Below are experts of layer 5 (counted from 0) of a mixture-of-experts language model. Rows are named router (the router's row for the expert) and show model dimensions 0-255. Each number is 128 + 32 x the weight over its row's rms, rounded and kept within 0 to 255. Numbers have three digits each.
After each expert's rows: "comes before" lists some tokens at least twice as common just after its tokens as in all text. This comes from a sample of Wikipedia text that the model never trained on. Tokens count by the router's weight.

# expert 59
router:104121110172141164123079103154072088138155122101118115106128079159137087159129114161122115168131124082183079171125137139109110116122150167128088132104146058140099079114164110067165110108149105101131055090143140137101086095121099144162092150162141099174124088112169125149108155170126096123072116146110146158092144116159134120112118138114141082151129085073129078078090084170132086159124173156073129110182120083167186138193142105135150148136069173135186100198099147127160145156102202133174136124080104167102173057149135108176145139117101116193076142138143091152102156128137110137085156140169090171190161162110156175118115137149110145202144155131115057133124138141153080076169120099178092157097189134123099092118073088113114177095128160142087157122079121086072139106170106
comes before: "1", "2", " |", "3", "4", "5"

# expert 122
router:098141143095105188132123104137138100138142112130134172152105069131164116079137065120108113072121163081142115150109110087076128141070151085132084136094080097169090064125106119161077091065139149128105191101072159130098143150171106175071108129106101145125101188128127124159183152150090147120145098074167179130117168141171134150132115153143137127123098140188088078141162092091132175105164109164153138131132151098109097171150154116086089113121122048121130112201143073166126101146173146118136130078121132157103147134100183068096111079117187137158186078153125178153123105161113148150075088147196109126062134136088114180148127171164191146184134156162103070157159129167127083183097152119107084088133163110128157087085134184108107105091078132101107138140149121122116126125135075
comes before: " ", "–", ":", " →", " www", " United"

# expert 86
router:129169147190103104107126154166156103144050120189097163145188168057099175125172108078159102129148164143145100155120099078078179157150111120203099129094130138110111122163104076132161174144148205102083157130090137130211081093090140107122178121084164093105127116124137086149124172087140138113172107145083121095115108107087123154124090164131087064078128133152134137087107140183169131114124112112144127150108136121143115121171160169184168196101126132123161137146046137097147093149141187072139148149174131180081135150125147112146173108152127179102184128150143134112155182089204089111111144148076127138192118086130118161142133131083169108108113164121125151135142197129125108132102178094136080092136074104153098159123092123167094111121132145177143163165103118163166102069149127
comes before: "%", ")", " (", " |", ".", " km"

# expert 104
router:103123100139134141173124093105142129062200151109118116154191128112147106109124168190094112097110192140097122145142099086145100153067158161175110180090122077145141118089146094094116107096150137196083114113158092188084154121130103121123088116195121128101159130155180130171107194101103153152128157124087104111121116117146124113115120077107138117139085150073088092161119078130086172157111097194105120084177103155139156112170187198069099200150131108106130135159113063189118116162096131097134133149099157130142119137127143099196147067172140089146166171113142124104201120132100064158113091153139099096125161091142144170049156151067151109115113078111118094095179096152177073116161106176166144122108154146155106140150138111162105104148183103132125128118134158102116086174096089
comes before: "1", "2", "born", "C", "A", "S"

# expert 123
router:111096100148151088180145082184162141169114105090091163146101122098078133117128118102119093169101150096130076125094123099162208138100179138121108130062153161188085063049123154149147100157153131101121135192147119122136121106146124171144111115147097059126099128123073093143124138138133132110165089104089186105177129092156130093080114156168081093105124088154154096106115083173172076159158139092098112128194066127092097141130168099140100141178129126071146097122142113128150097163138100185171134152142170142114094166112141053170180137182118120168160159143206177073147137199162115154130120136082128138097115147119093141117148098109138169096090104168144144170178110081056096187143134140150101150159115093138142106148106083117118061155135080090096102145114114165150110089114110
comes before: " ", " |", " |\n", " MPC", "–", " ."

# expert 125
router:095106094153118141122134099170143066163091156064091135140107083143090139087094174158172153104089125164111076162137135046167189157135152127126167145092083090149129125136156153171145130131191161166079187151107138056109094101153131118191171158146114099102092154093180136161143144145068095087146122088105133146076124078121100145162125106135107110080135127145145080158098086129176085128150079117182132131157151144134072178158171069173131131185112119106094148114093128144184137182129137179190167095111101132082113198155111133171159150139089124143126126172153147108155104154091152203102122159168129164133087120061098119158176167102199164102131106120108106158183078082159141099113133162152111150151139110178157121143068102143165077136156143108128111098111114140145126134160160
comes before: " ", "0", "1", "2", "3", "4"

# expert 103
router:149129108128129134155148171135139078130146069163082136178076120170181152110170166156115183109125158119170078130174102180160123142095076079150152102129121151131141085100112116138105152147106157098127177172158136099171074190145160164081102171195128127183191131109125118120146097135148117146183122128096189086141098109152172092078183153154153084155159110173119146163092127127083104118101177152137098149156120122133113140097076072130117089154097134059125107165146103158193116145121136127140097138141094119183149141139093128163162114107149084083133151127082131166079093149190109147191113094131156092118220110101152111104110138109121181123076076062045189070081134147134137122132104170136114103128109157085088167093115120091123118088133139180154136166151087134134180127169157
comes before: ",", " ", " |", ")", "\n", ")\n\n"

# expert 83
router:136125113145060134112104119184133159062083174099185100100116147171118117131210103076096151068124190106096161130151148100128156154129158155144133076107192182119114139150095124108127102182142158153085087084120145136131119114167087099087127102087156096096152116107095181147101114199140070131071165142135100083144110207068170125183174153123153127083081103172114116125145186107156153095156103107127133135100143145098087126188074091131159127112128136146109150127140107133122083100132065185104135165100129120160084170123127141117081087151183090112143121075103118131139123063103130119108186144179121093097176091160208103132073105137141098147178125145070136127124131179145150128110075142177130141121074163130084146120136130129141085139130123068177111081107182149120166166118157
comes before: " the", " to", "ed", " a", "ing", "s"

# expert 42
router:063105183163151134134129109122136152140082166079160148170085068122145111108095136142122076132161105095160083104115089167078132155154151148099103131128133098130139181139124079182084111145108088125182157171122162151134179128089118153094133083098072121071113102150137121087109113115133138126103127140120154117153093111182111163122136120170167129190103138085111100169140097096162137156084125136160104165092169152103124159186141143135119097128182090139178141115185161053084104128087178127154143162122144094148061123143150119090132144116092124133158090176149192082109147130208068187113058154135099161120074105104176134185086085176092132085155133078099140138203122085141105181160171112129117096149197155142168178094079102102145140137079104147129092158162140160079149115132151
comes before: " ", " \"", " Democratic", " Republican", " Labour", " Conservative"

# expert 34
router:101123124137092118106151152116164151131117154165097136066174111093069093125159096099143132103150124164122151143116129134127085085160153152142163111166157105119141116079073104152128092161113122137127135180095166089170166129129106164086175142153173080100181114120121171127186079064125143128098164141087081097142119151123117102124075170124075117090076101086112166156140126103138155112094068101176100178047179100152188108124186124096058141124135191102132136135152110134187115086161165080096110133154163137184116161166054184105078126183138100096086108126151051128089106166119078074144107149079104145076126127112185120162093097147086131145089136120184117120122131131101149099056159101155160186141108202169143134116124114108141077167113145141145159130106103166144088156144140
comes before: ".", "0", "9", "8", "5", "6"

# expert 40
router:128119129170113147127084091182090157168114137149108157173143146159146172108192131148099132124131204123177115170113101187076112129132133141156113122087152137085147168171090169124189141100146097109123102126119165106188127153154191056079148155102130101130111124126066110161122134132147143089150139163120111096182038145109160118096193123151085084128131087149117182079161173155067151116155174141147129112163128095137101102135060093173123158102139155128144122077087170122149115124138156128192154111195105165087134092094191084096178141133134167155142128076163175117139127115185110125177135067135092116163122097079114142106094142173110137119135116183089121141163104079093092146168119063109154102091188134135139092110131080120097108142147152138088118144067110121069116103198165
comes before: " |", "^{", " |\n", ".", " mi", " of"

# expert 18
router:134100129150072139178132110142168174069125165153129159086151114175081157171103171143132092127113127171128121179117056183168137126118099080139241095114148125120151171174126094128059139157162160118063138190087082167134123116101145142136159187089129140107202124176168153136127121114072126145196141147097139124098178104162112134149100139132181133093138144098129158096093143081102096132155131130100141142099128151081132139142103102153146085143048082170142120109146077095080142088123131093091136108173103139173098170110051181189130168138120090128146149141086087148076141124101095159118112138090095138153130124152145095079097144085116113094163120128155185119093164112126125128107171133065179131129151144139113104179137099181179122160119108140142138132079059078101125080151174
comes before: "9", "8", "0", "1", "7", "5"

# expert 44
router:138111086122116118110126075188122121104129137159168140065137160163120167068099117138132140109113126124111144153092155178126125182195061119123091141129190121082125114078153080084123121060092181096180078089059161093111149152125116107128100139126112109101122139184112113115061140130111139181185106097159207133156164156176122108148176185096165123100159151129127108201075140152094153137143122143114140142132176177132086104064122156103157116108151094114158094183160146135174129096126093152112109130124139100063100080100142151050137096095130125146162188168119132110132116124113107176132140045116115151136121133145175133159100116157150074108162140138055117150141109130192155149094110144191081126123120129150175068178106079134141136139144151139160115172193158140145189103108182
comes before: " the", " to", " a", " of", " in", " on"

# expert 6
router:089108155196122137145120064140138126177124109049114096171122149069160109101131093092122120183119152159125165146111184117164170182072093163063063174076127086147150134099069100152108118084136070123129165185134166199135082135120117137115077125078123111120147102146140139126152155144088141127151116151180062187125127126107180126149155110158120117136176197109126124111124108087140135113088119130133086144142121090122133130125134111176132181139125085161161193106134117123068116100138175201134176152147105134096128112114135151158082177087074110155159129171177142105143139126183082180077096110098096108119067158107156116100105101136147148172102126101125142154159091131139073100144169136188088129081190085162089128179127089105168164152166112144084063122147160173145099147147138
comes before: " ", " |", " —", "_{", " Spacewatch", " LINEAR"

# expert 50
router:218174153130159083183096169164146157145156164199187135097113185159166137146089084130134147082171066106163160116115139099148073119077127170107208118158207104117095130106173173111083165192103185152143136125123073102167170089172141163138102119115118159143172141128152142153108085167061110143182159177158044085147154167156168121127165113150113104166098101131160142096124113146107118181119137116130170135121151160183103123086112142144155116159159124123113148116162108136096114121121106092144062071101109095149123167119121082109094104136191101099120139129108129127141135112162131132097144183173208160126119103184109144150127053085122098116074107089078149053122118187076124157123155161168141150085115107119145132139154155121088137144110137119114114141123179113133122152151128
comes before: " and", " the", " he", " which", " but", " who"

# expert 24
router:106137107078095100185078095158191111059131113191098111097161153113152107123182120074130105096077175154104111129065057144087112161114089113150174177166105171091134098158130117090149166151146141132124161132101106103140145134073081127074104176177128096180151094168085099128101082113071154143153140111084166095074104150131074146114157145115116182094106184094102152124171092141098090118072096112129138135135131104105176197116141091182094123182097102105066144148183152118125147189129112112147088171153143119180107182087156101119122143128141127081131083145073123170127116113171096156165125125141165083187160175109157177085086110104087152119171075102176112117140136181111166148116102107121074118166129122068130154100154099130168112116164135091133142129116138123135168077115113
comes before: "5", "6", "4", "8", "3", "7"

# expert 60
router:157170134110112118084129128113134186163136100103117083102107175128095151079138165067101190087197164125131176083187188127143113156133177144148102107129199172109151122126124116202124125145101131162136138096088096135127188102107156114146128125142136142107130133139157143086142138087135054152113121120174166066126153178103124170141171149130126128137156127134117150112158118091103167094123151126156120159065095136199148152085066096140146103138143115165155092083164113187114154100126125192080066161110145120127134184175136098044161095093170159086124142114120053155128103103128172103122177098135137145071173142199115172132133092075138061146135137110155168102076127078145089143109145182115116136172082107119132166074174134091187089162105141095143113160151091113156175154105129
comes before: " the", " be", " a", " that", " his", " her"

# expert 14
router:087160108158128183164219143187077087074180098105106090126089078165114104111131151126126097150074072165143111128164177194135138159111129146089131067083147135112112127080140132107142169134147112119159155142128150109096068151072088136151161103164107095138119111127099127128114157069118072173112151086094147126138090127158063131089102093088144096156125165094176111114192076073125149056168094158143133104143155079142130113111141146062141160100193091085181137202121190119143140153097094089071164137141156119154129139149125118119077107138087127159140143146106159110143174130086049161118080104155106147089126126085187118152098088155084118098160105124115136146129128162152069112159112114089134132141144186174145137092075136109152111109084174128142185140115084164131124134146077
comes before: ",", "1", " (", "\n", "3", "s"

# expert 69
router:122104139101165123128117093133143076190172101119082074121152127093179067154137181068055060119135126108153108146115156097154094131065134140130119119095176104138124110101152124109132122150121077132133165144150162074148085156066104127188084138165117138102109097133098150141088166149155112121150166111118188155174099132156124157114150100152075149168067148187127100088132082123153114101107080167136108163111104158178108125156138118113095130115157146075109102183144188174149154106137118120133145153131151106192091153101159144169120177163081115182144084160122171091173127157144082197115090111112126127128097095173147141188153088059145078084160132147100163170116182043110120125126134108180087112058198103075120083150115116181161144189114134133099125123122125124148117149164092
comes before: "|", " ", "==", "===", "The", " \""

# expert 67
router:151116060164059164089119121138085098141093142210094122089118112137171103100092117101176149138085155170155153084147192090183161094095177106167189114093163140148166113085111097158126135140128067117044093105097094158105154113116139180107150110140110149103150107090102075102118147078139141173111075106160097173083155109078114163151121125088159110095108141070193101113126138165109127179080174058125153082132115115173113169093150100115104131137089111083140113131142085127081114171149159094067114119079134134128134160099177160113081109170162129146132133114107160141124149117161117107096122137085143178094116108124185109089200133172122102134074159167125195050125121110108114116173109150094173115098072155113093143090115145211120145139130102108140093100142092130108112118108095
comes before: " |", " (", ",", "\n", "a", " FC"

# expert 15
router:127133079172077124155099112139169160086191120126115097105134092144076107187120086130090096085124113150126166100125079189078109114131153187161107088182120107175178117138163098147169116135119131119075070082109122150114115108118181162127181154098126158152160058141154111115194086072173165108098049122100110088072169171124141155092122101150147125075100157070177118088143132131108184104150094079137153152117157082110168149182138108108079070132130136185135159098119145113115102137104168076135164077143089153152121115138105078158087171188128161110090170140126051168094110141113169162062107136091110170158161160143141125107095163138108118143075137131131081138126157085150096125158173123097120103173146151128191155138127139068126125094136122144122133141094113144095098154065091
comes before: "0", "9", ".", "5", "4", "3"

# expert 10
router:134060120125061112148122105089103105181069107176062068156129063098144134125111116084084099160087086156166146110102191133136134122108081088124135134124105105166150119095125121090060116159130117126160180151133154102145129133084117129100151159127127087147153130152098090060161097156141131132170137100129150131116158097133105174212179153088077104116142126147093125201151102126112108113088141126099095160087171132116192161116136173129100134084101140176160142151129100127128132123134138109182095105126101138119175115163096186059156146116103135063085175161129115100075141127106062132105074154099119166154106150181153167191094115065097101135108129076118127118067068100210113115091144191183094151167080158142100121087119172067138128165109131150127142169126156155124130148162112
comes before: "–", " |", ",", ")", ";", "0"

# expert 49
router:100100141182172142114071102092110148149109153094120155164102150069121118097157168177146189133178099154169132137081134151097177106132129164102156108171143055127119063193153111135135075112111138088163115118171062142098110175143104147135139109164121103144073083139130112104136078180123109116156130096100136129083097196089167061112177098155106170131144092145055153111066090175180119151172190131098094122162121070177143164113134122095139156078130118110164131091141093115145182153079144089148120094124114192087094082100059109150169154108101144159091103183132117108115095130092117128126154121113134112110147140149147187166092126140171129137076128138140071174102116175102122132120084112142153190156176153120097071127137104073084168143075109106176112149134137161142095170163129
comes before: " %", " |", " ", ":", " Title", " Player"

# expert 119
router:111105101113096133146124106141140130128125132084075096176125106113078122151066154077068066123129112147104099106169185134199115153141178121127101126095143105061167143104145074154091185093106134140144195111119153111110074086106095115165087156179151087127087131175101101174064153134144135154106138137143158144147116163103130186098129133155141166081115099166088125182072133078120147092184130170156126087149141129121089147092120170111128094126119206124152152174197108125203112095097167117094145143153106098154078113116130220074123113149104109096124141159143155085141120134109156111138159135144144194068154139098177065152182146125149115118192054163107131173136140112155136188132080166151180146104088123143081098116120085103106161121075141054105111126121124118119128143137095
comes before: " to", " in", "ing", " on", " with", " for"

# expert 117
router:140076062158100103122179134167131094161077138140129048123097157144081167139145126142108120138137123116189121133100135062060131157127077093107129128181092077117163157206179101188104152115114160086121163149105176085180095105119175118087175148175139151158109088145105123145197152095136153106138109092129134149103093136110082164141127147152163134138083074141126167153143125102086181099088096161118197092122176161093195104130108107110078125160117160084120145113119117111121136188191158138193153138195103140141132157102122128101125102150149170088152145101143098087181084129145096154147130071163061099161086160156155173172180138154102090114133129098145102144064117127146097134107100104108151095139060107170078140080124146089130117110082119087078135135102121150123125166141080
comes before: " |", "0", ".", "6", "4", "5"

# expert 88
router:166099152118154165149131124161104154159095080091145094119139133157119188125167079111115134089169127157166063102104132166160153135109167124153113110160149077124106172150138094178079115154135212100101174068180166108141112176120123134150121100105170154063126133091139082176147101132100097161138157109086131132171133179100089091191141125087120136150145146098130063136130075132079121103139078151085112140177112165107146137106144118181145132077182166167112109150165177115194059120055133086161143126114115137131081113162156096127130155089144154148140085121144163092106098120164097133193146194085121145149183141138159086150138182056165152097129156138143152102101129104170158129152167187132089180111102119147147203099103114074176167192100148167154137118128143168141182129135144
comes before: " in", " to", " by", " on", " from", " the"

# expert 32
router:161128088172129128111086084108126148114061123122137100113108109129106177139128147115116130080121158111116081077148163149158120176122107090128097116177083088064119175134103092120180207160168145130152154135209114132121119128120098087124129168151073174112112120167138180162100101119168099092076157129136164171140117105196131133105189073168142159115181141149105139138109156144111181139201179104142138123108104079102129145089134104140108099083090119074131136103195179149091145108119153081172159180106122103128133092121102092163140099095151131160153127059107149138106098053169133136095152051147165136144168169096089131072163150144140121164117149178107096127156140100157109179132199139189170096122148105117171071141147090170140126153123167197114163169127074122058121125157130
comes before: " ", " the", "ing", ":", "ance", " his"

# expert 105
router:120155153083124168152163092092158115142132164101152149187151130083089130109131172133077074084104112129100110129151064116128144125055145118080119162148103108094091086089092110144107125120093076167154142179134132097082165135153197169122125104206125117067131164140145143138109181122091129114142171121145113196108074122141100129095182090113148102116077118097130119162147106065111156096144050118091141108117148130142158075158141119089122117153107097113148114188144168119121126146106153084133111143098180167129093152157139085139124205094105172154150124121149126138110089171105084148085128131143110135087078161138092091083067092154105154099152092135167151145183098088072108145133157089137100107050163101138089139138192135213141156082135134120156169125041098088139113196148097
comes before: "The", "===", "-", "See", "S", "In"

# expert 120
router:134092124110125143132098164100113122121159134109161160183125184100153173155172098141182108125085185183142100139174099167103117124129102047147076136113134108127100117148159073088128097130113143180083125096141171179124133146105182128144079131077109069143149148130101085142179074175110189119173103100176139102085181170092158105165094160118152091126116127082106112159124105135093190089091115164090136118144154170047112191135099179133123125128074070159121170129059143167114102092125152087147174104118141144083129163083134050097108167172132145204100167126167100148128121135089131169084136136133083088168128106125144145141125180078109141136157118172147095114160141157104139179153094147130119132178145079111138140134076201090098150168139072129095090099158087110133114168111134
comes before: "2", "1", ":", "DST", " of", "\n"

# expert 63
router:136152159120179099117205125145101141090141102136125110113124090123189143154115123139132107168098112115111098131126148068191083154080174144082119095155189108147140181091112163134107084193146133156115135066114156181133125116129108121172129186097109141090180120082115183157150116083103081057157117121169102078125107084125071126164180086200126086145154118111084145157109061117100158159138116119151202167088067106134118095159168129111135180113175073118113086154112151148116125146119109129170103097082185139131078130109159088140102131173140136126173111153139131102170119161140152126110180118095077160096120100140126172151122138069173077120132081092081137125166089131083079109157147138141075114151063084134149148123105140133129113113064148153185135107179135164078137163049137
comes before: " was", " he", " had", " is", " are", " were"

# expert 46
router:177178128106133076089121119126147149108147067120157103138153118144117130125167114146087134132203152097199124076152143137127134126115128140161209090146134137161098158106143126170086094108076116118159090134144166182137200068173200171098108128055125139152111098117155146092143144182152086124102127108170107086094126143097109135084157087128112156117133189139058190124096142128067128107160173093121179151102111086110153168140090121125175120100165087117104122107183104157164086075096125106117155107155187200153101189180122102122178101074120091113128158124133150158104121116154163174099163071187070132105176094142101166176147106127136105104144181126103189078175147163135149159150139147143106091140137138092077156146190156101094165140119075147150104117122117151163093131129153
comes before: " a", " the", " not", " been", " also", " used"

# expert 114
router:159116121143172129177134093126115095168161119078063101165074150094105142099086130109094126093163155131128119146113139066110152175122120128142155152120116104135144104091122111147076135106133151131166174135060152118105153186128084153132158131136143181084140112205178099174142152101180138091108171114100104183087198157126104145121109113113106155137189125133129157094062128083066074122164107171148065125084176101137162186117141142128150167083102094106140125180119101163108088143131135089130111156125149153134066114152198213183118116104112164192157092137078160090154113068165120140106134078087140087133121078146117087099107163168169043183098108164113127077125111127155066115109162166158160101082134125185124141109124149107129103130122156147171148139112107071115145094114077
comes before: " the", " ", " his", " he", " this", " ("

# expert 127
router:133095109147090098185167101116097157045180111142131140115150109174158085119087113115114085132170154104145117166097092195054081126085042137169157153118101129178113078151101094104134113158110139129138112186065124156093128088100155133115176126117094162192125106141142181114165126110114128075142137124154130082077146101148164182096110108188169100101143160091193070094158140077114145122131127109138149190141098106111135141119140168093063117089079112155158056153101140148131170141139176078097177140168105108131147154167173097148166124147146112127162125086145047142128140112109120180162154076069098115190147095130123122086183096096147143099118054169129127131135163146164102076133124162098110129079154120151109130148161084135133105100175159100135150089054103107125127128137140
comes before: "1", "0", "2", "9", "th", "5"

# expert 23
router:091089201153169203138158051112155091145148127099089085135164126110118174090110102083157087150141131135066097082168126171104140058156150150108149118114060171107156099107133150176146095085081187128075151155158063083074096100093172159144136102158161122126158118141137137117116132141157095157131175119180095097089087118111111131123165132111103104180113154144094130091132105087134154113079063146067113166188167085105163130082183164100113118109111114146129109126149192178085104130134141104164090111116173099121082183086144105143141164144119127160194139177112150162161107078141113128143078129131096090108210117081154168121149170173094121179142086114189116137167106129072143144084072148143071137096168155153123107106120091115143157131150168106125104158149114129153125114117146
comes before: ":", "|", " also", " by", " -", "The"

# expert 38
router:128112103100160120125085181073119124093068172154169184158069127115149135057140149136119149099107143088109165084136119163168117076134174106127074155134093107098155162117126107104205109177131116149078128051128159108121172116110171123153102151138168120184130132142157090138107070185174083123140135093158156152166126115155117146099154112117176077176116173147141111101085154130085130120206202176149115178166075137096088102113113127151168084061171196163129139113145186113155091133093119126079111138132108097135125148137156149138117164135136087079148130111147149078107156184126100107138141091128140077134111101063060134109123088079126142100125120131129105110137082121104161148163083127094154145082211131154110101106115134185127152160154109134115163096122153090139129072168034
comes before: ",", " and", " of", ".", " Song", ".\n\n"

# expert 4
router:166096113160031112182102148097171163069172085119120105161141099203140117180097169179121139117097130096175131105125119149103137181108087100159189083182142157065126094144145111078113136174142088121147170104136113178189105076123120151093093169150144148183170076139125185167147085136088126168151161178162165116065155132145086119133103082091150132144101115091132147113131132136104101144135122149079127085124118175111143191107112123141146116142082136121154105170171110145137101084102130120088133117161062099110140191175135171135151127118111058077122199106109091146093149163095149175158117103183119131128193131105116111103157110128113145153123094099186147110073157150132126058157122162097176163118121118131113169091097136142138155098183120157169192176105088122095151163123100
comes before: "0", "2", "1", "9", "8", " (#"

# expert 76
router:090113089129109152091062084136125158147086161092070118118157104160044122192117147084079112110137157149163095147158143155095099078116105140097120144076197174140165174190173170141127146121142144132097142185169076081092121124147171159132108176122100097159174113118113149106130147162137085106117143139128068072046192125136093073129124175148087107118159084157134139109118169134124177143139143163143179148176143154069127110096118123154069115159103146148167071100148113097147089108144206098163175115123131165120124132136155103174123125080081184124079178128172083088115166140095155194080134124159116174119183082128100129078150128144126084123159159176140109132142152075159131113163103148144151147165165082136129100159097135114145158112121154140120065162109072108101082129135158
comes before: "1", " |", "2", "3", "4", "5"

# expert 20
router:164125088128167110078150135161093103109130078104179172098145094158110093099063112169175118163086090082128137103139190187156131138141106109138126152107120171122118122159130168138085101094142074126131125115151133090182130085112124157150070106146156106163087162181173183117114143142082096053181159113172173107108166125108107123172181129140139127148217080136133133131175142108133132117146126164180136165083168165139084171067125138133154116091140099127146108084087207110133162130163136157180051178159165122100118153140119101093092131155102146111189177113079136116153103161073176126168125089174081135116153104161125107102176151132123089121081141166129151160164126179113117136152155115109153116061155123093136062143125120168055138115072183144107161159117105091112077100167134
comes before: " of", " year", " time", " day", " name", " as"

# expert 90
router:106083159138138189132104124151125105135113136094092101132086153111099084176114061164149137152131097172078117117104143144070145101119121152056115143144101084121160136048138131073113118065146068151192131154150077165125102090135113184114115135121101188106103139148119078070126153136120141140128128173055135168153124128170142148130164105163106117169129133114125124134113130128184129149109091198096076133062141100128145144169071085095071190079171114113141152154158132117128167107085176075102105176115144167078098122202097132109096161171117120119124101102110147151156105155144118148107114151104120106084136161074134169093117099127059097090094155127059065184189094120087084129095143095134193132143165108132141121170134083108102109125159157109180123174075066097145110157112100
comes before: " |", " \"", " The", "==", "===", "(s"

# expert 84
router:144136121107100130168056083102154172133114172086141179171161096058166139108121113149129155174182143086170115112110100105065088146111118112140125188190138127170137123144104156165190125045104079085133096127114120148119173153130153140141125112138076177180095161140123083104176189146148157114174142181116140117131103145185125114099108127094072168113114157114094146149137098129139128196109144168150076095130115151137198179078128127089068159152063118129114167165146103152073120206151181118124133149129116147111183090119106127133200178159163174151136139147182139175139106163130111127104076079144108132148129121114089116142119102175098111133128196158181159136133143102098129111134146117140098178124191169144163091136125124175103158061180092185106137107136139145126110142190095
comes before: " ", "-", " Total", " Party", " League", " List"

# expert 5
router:124173130138110195139169131130157107153121164063160100157127097164140186146123159109143085167082113131163086162103175129098165132115122101144179163103098093127075177135120120088102098166146161128127147195166098176097085169122135086158156111172117078113124149169113082147057117100142150154081154108083100166108086117149073095150155111127147129109131091110121069171170156127134128106050112141160135143106124086131198138145148122093124169100110135145184151111129168152129173131122104124100176154124138147126099135103122068121152125100084106182174084163200172152135123138117125099077122183113085140185124172087150092128095178150080183142092126141071132160090081128145128081110128160166186122133135112158079174147166120115158147098067127121103080059200078138107209127119140
comes before: " ", " |", " Votes", " Chevrolet", "=", " MF"

# expert 30
router:095133130115171153142171084147126111179103143090131110130134095088091133124082104143123097096135108114064132085111118120076133113192165166079141077105113148171152170132183105121104071152165164127162150118097111173174113102095157110070172142093145132062155163136175151177138143087112131124077195180152140150131147085105093122142128079158119152182111142146103079094113124091176101078148079124131112173096137055055152114127158078107153170146122090168088128120137151076110096112162118164069164142100121137061070114180121078102103099120136162169176067128158134129103130137179093092101124100080145135134087154139136131165147164150097115137138175141150154155172156079111062114114146059148169113164132196144163092084148070139174091151127125169142090086126110146135129062103133
comes before: " the", " a", " an", " †", " two", "i"

# expert 3
router:138172124078139111107109176126150110067132068114068139131085143040172089119063114069104124148090113090150107085087074096074132144127115082131141172139056098178166114101094104167129083066140116171146140142142127111132169130092076110108095149160140128141121113181067074080167102136070142061118097091105135121070113106173148156086116164104153097117103161171161121145115076112160124140112130139109136126071153133159171179152150114110066150161155089109138114146151082151123158129109132105176113188155135138128110147145166159156139145188115119089125067140131114095171081163136087146162145065197086092098085117112122152147099080173123146097079169111114111122125106165099142121163128094151125134076137207135089108071109105158099127087178114102161136080110123126113079158142086
comes before: "–", ",", " season", " |", "s", ":"

# expert 108
router:132121062148075110143131120157203117148162129144149118123127093100128057107113081106097085105090205109155193163119163118099091173127133142130119181103140097168105161119134116105129081135108140108048180120119138174118123091100147148163161150137087118136206094174080087163111114131098114150168077099135068190126180151184127187203137152114133150132121093137077119143180080139169143114146121067094193104152078100116173149191163124108108064113117119152127164107120097132116109150145060197168160109087084107136148116181178111159132114165134138152110143140157097137084151130065126153097148181121102127185154134110138147201203146164094132148077097066169108144141104114168117130107127157150195122169145128127131133101143181113153119136121133132109138113102169161160145156137123
comes before: "–", " |", "0", " /", "2", "1"

# expert 58
router:113163069092141133135157107169129103118137136174171101120147172105106119097112212165132118125148154079169096119157098091165165126156120071139094154042108081147102106101131046110077156093123122215159157125092132164119091142122095088144123099140115156121120178160094177141142167115097116137140147111115181121201130145108119152112110072087166133095113155141095149109095095109090133119114073100117074094166171174088129105180163123070145131145173057093138119175149131148141161118112069125114132161098173067187094169128157108115131158120132170099168155150165120132153082179086106093109163165169110146101130081092155136142174163121104120136134155165121128161109160106081121124104104150103114099122077143136122162129137084144204087117093093062084063111086088146127089159183077
comes before: " the", " a", " his", " and", ".\n\n", " her"

# expert 100
router:081078152172123170146124063136074107161108116120097074131099154116130143095102103162074097155101066098150102170138178151160169114054146096079064166092051124157104077141128093121144113145120105148172128091061128108070125131098115072169128171164122093072107108163116154107165161082135148114146149132148162127156140116143090100136116111144133141082164160180103130186092053092085133135090135148142126150132125068087124138140174148108187137160107092135069061108130176090153112154084117132118169172070124115140097156144102088125120149145092148162154148090124187103137065114122138123187145107112122175163123153109125161165194143093135143096181078150128126130189107070166106097098103169153108186090128104159148097149136132134138117130099122177118096190154107188122174100099144
comes before: " ", "0", " ·", " |\n", ":", " Animalia"

# expert 97
router:116139196176143100111164164172117058184086131141111102129110116077162079105195080150125065193122164120117150136082160128136169151125067125066080139121111142133136131115085186142127096128104106138156160099132147099177143088161143124150091095136077090095085132114137097150113138134138123116131145162086157149128178097104187141167121107114073113112117134129161070179194122123180081118052154123180104118150118136116116142190174168129169177118124108099095119139159170160152097138124148108116121179075159175117131112164150111083145131113128187093150123196165135081125135124135132152116124156104065173141084167090104192080098127124166112170120126106083188167115141133162142065084139148200093108148134134143125063142135115107126106151154102158098123145210127099179145113199158
comes before: " ", "|", " W", " L", " (", ";"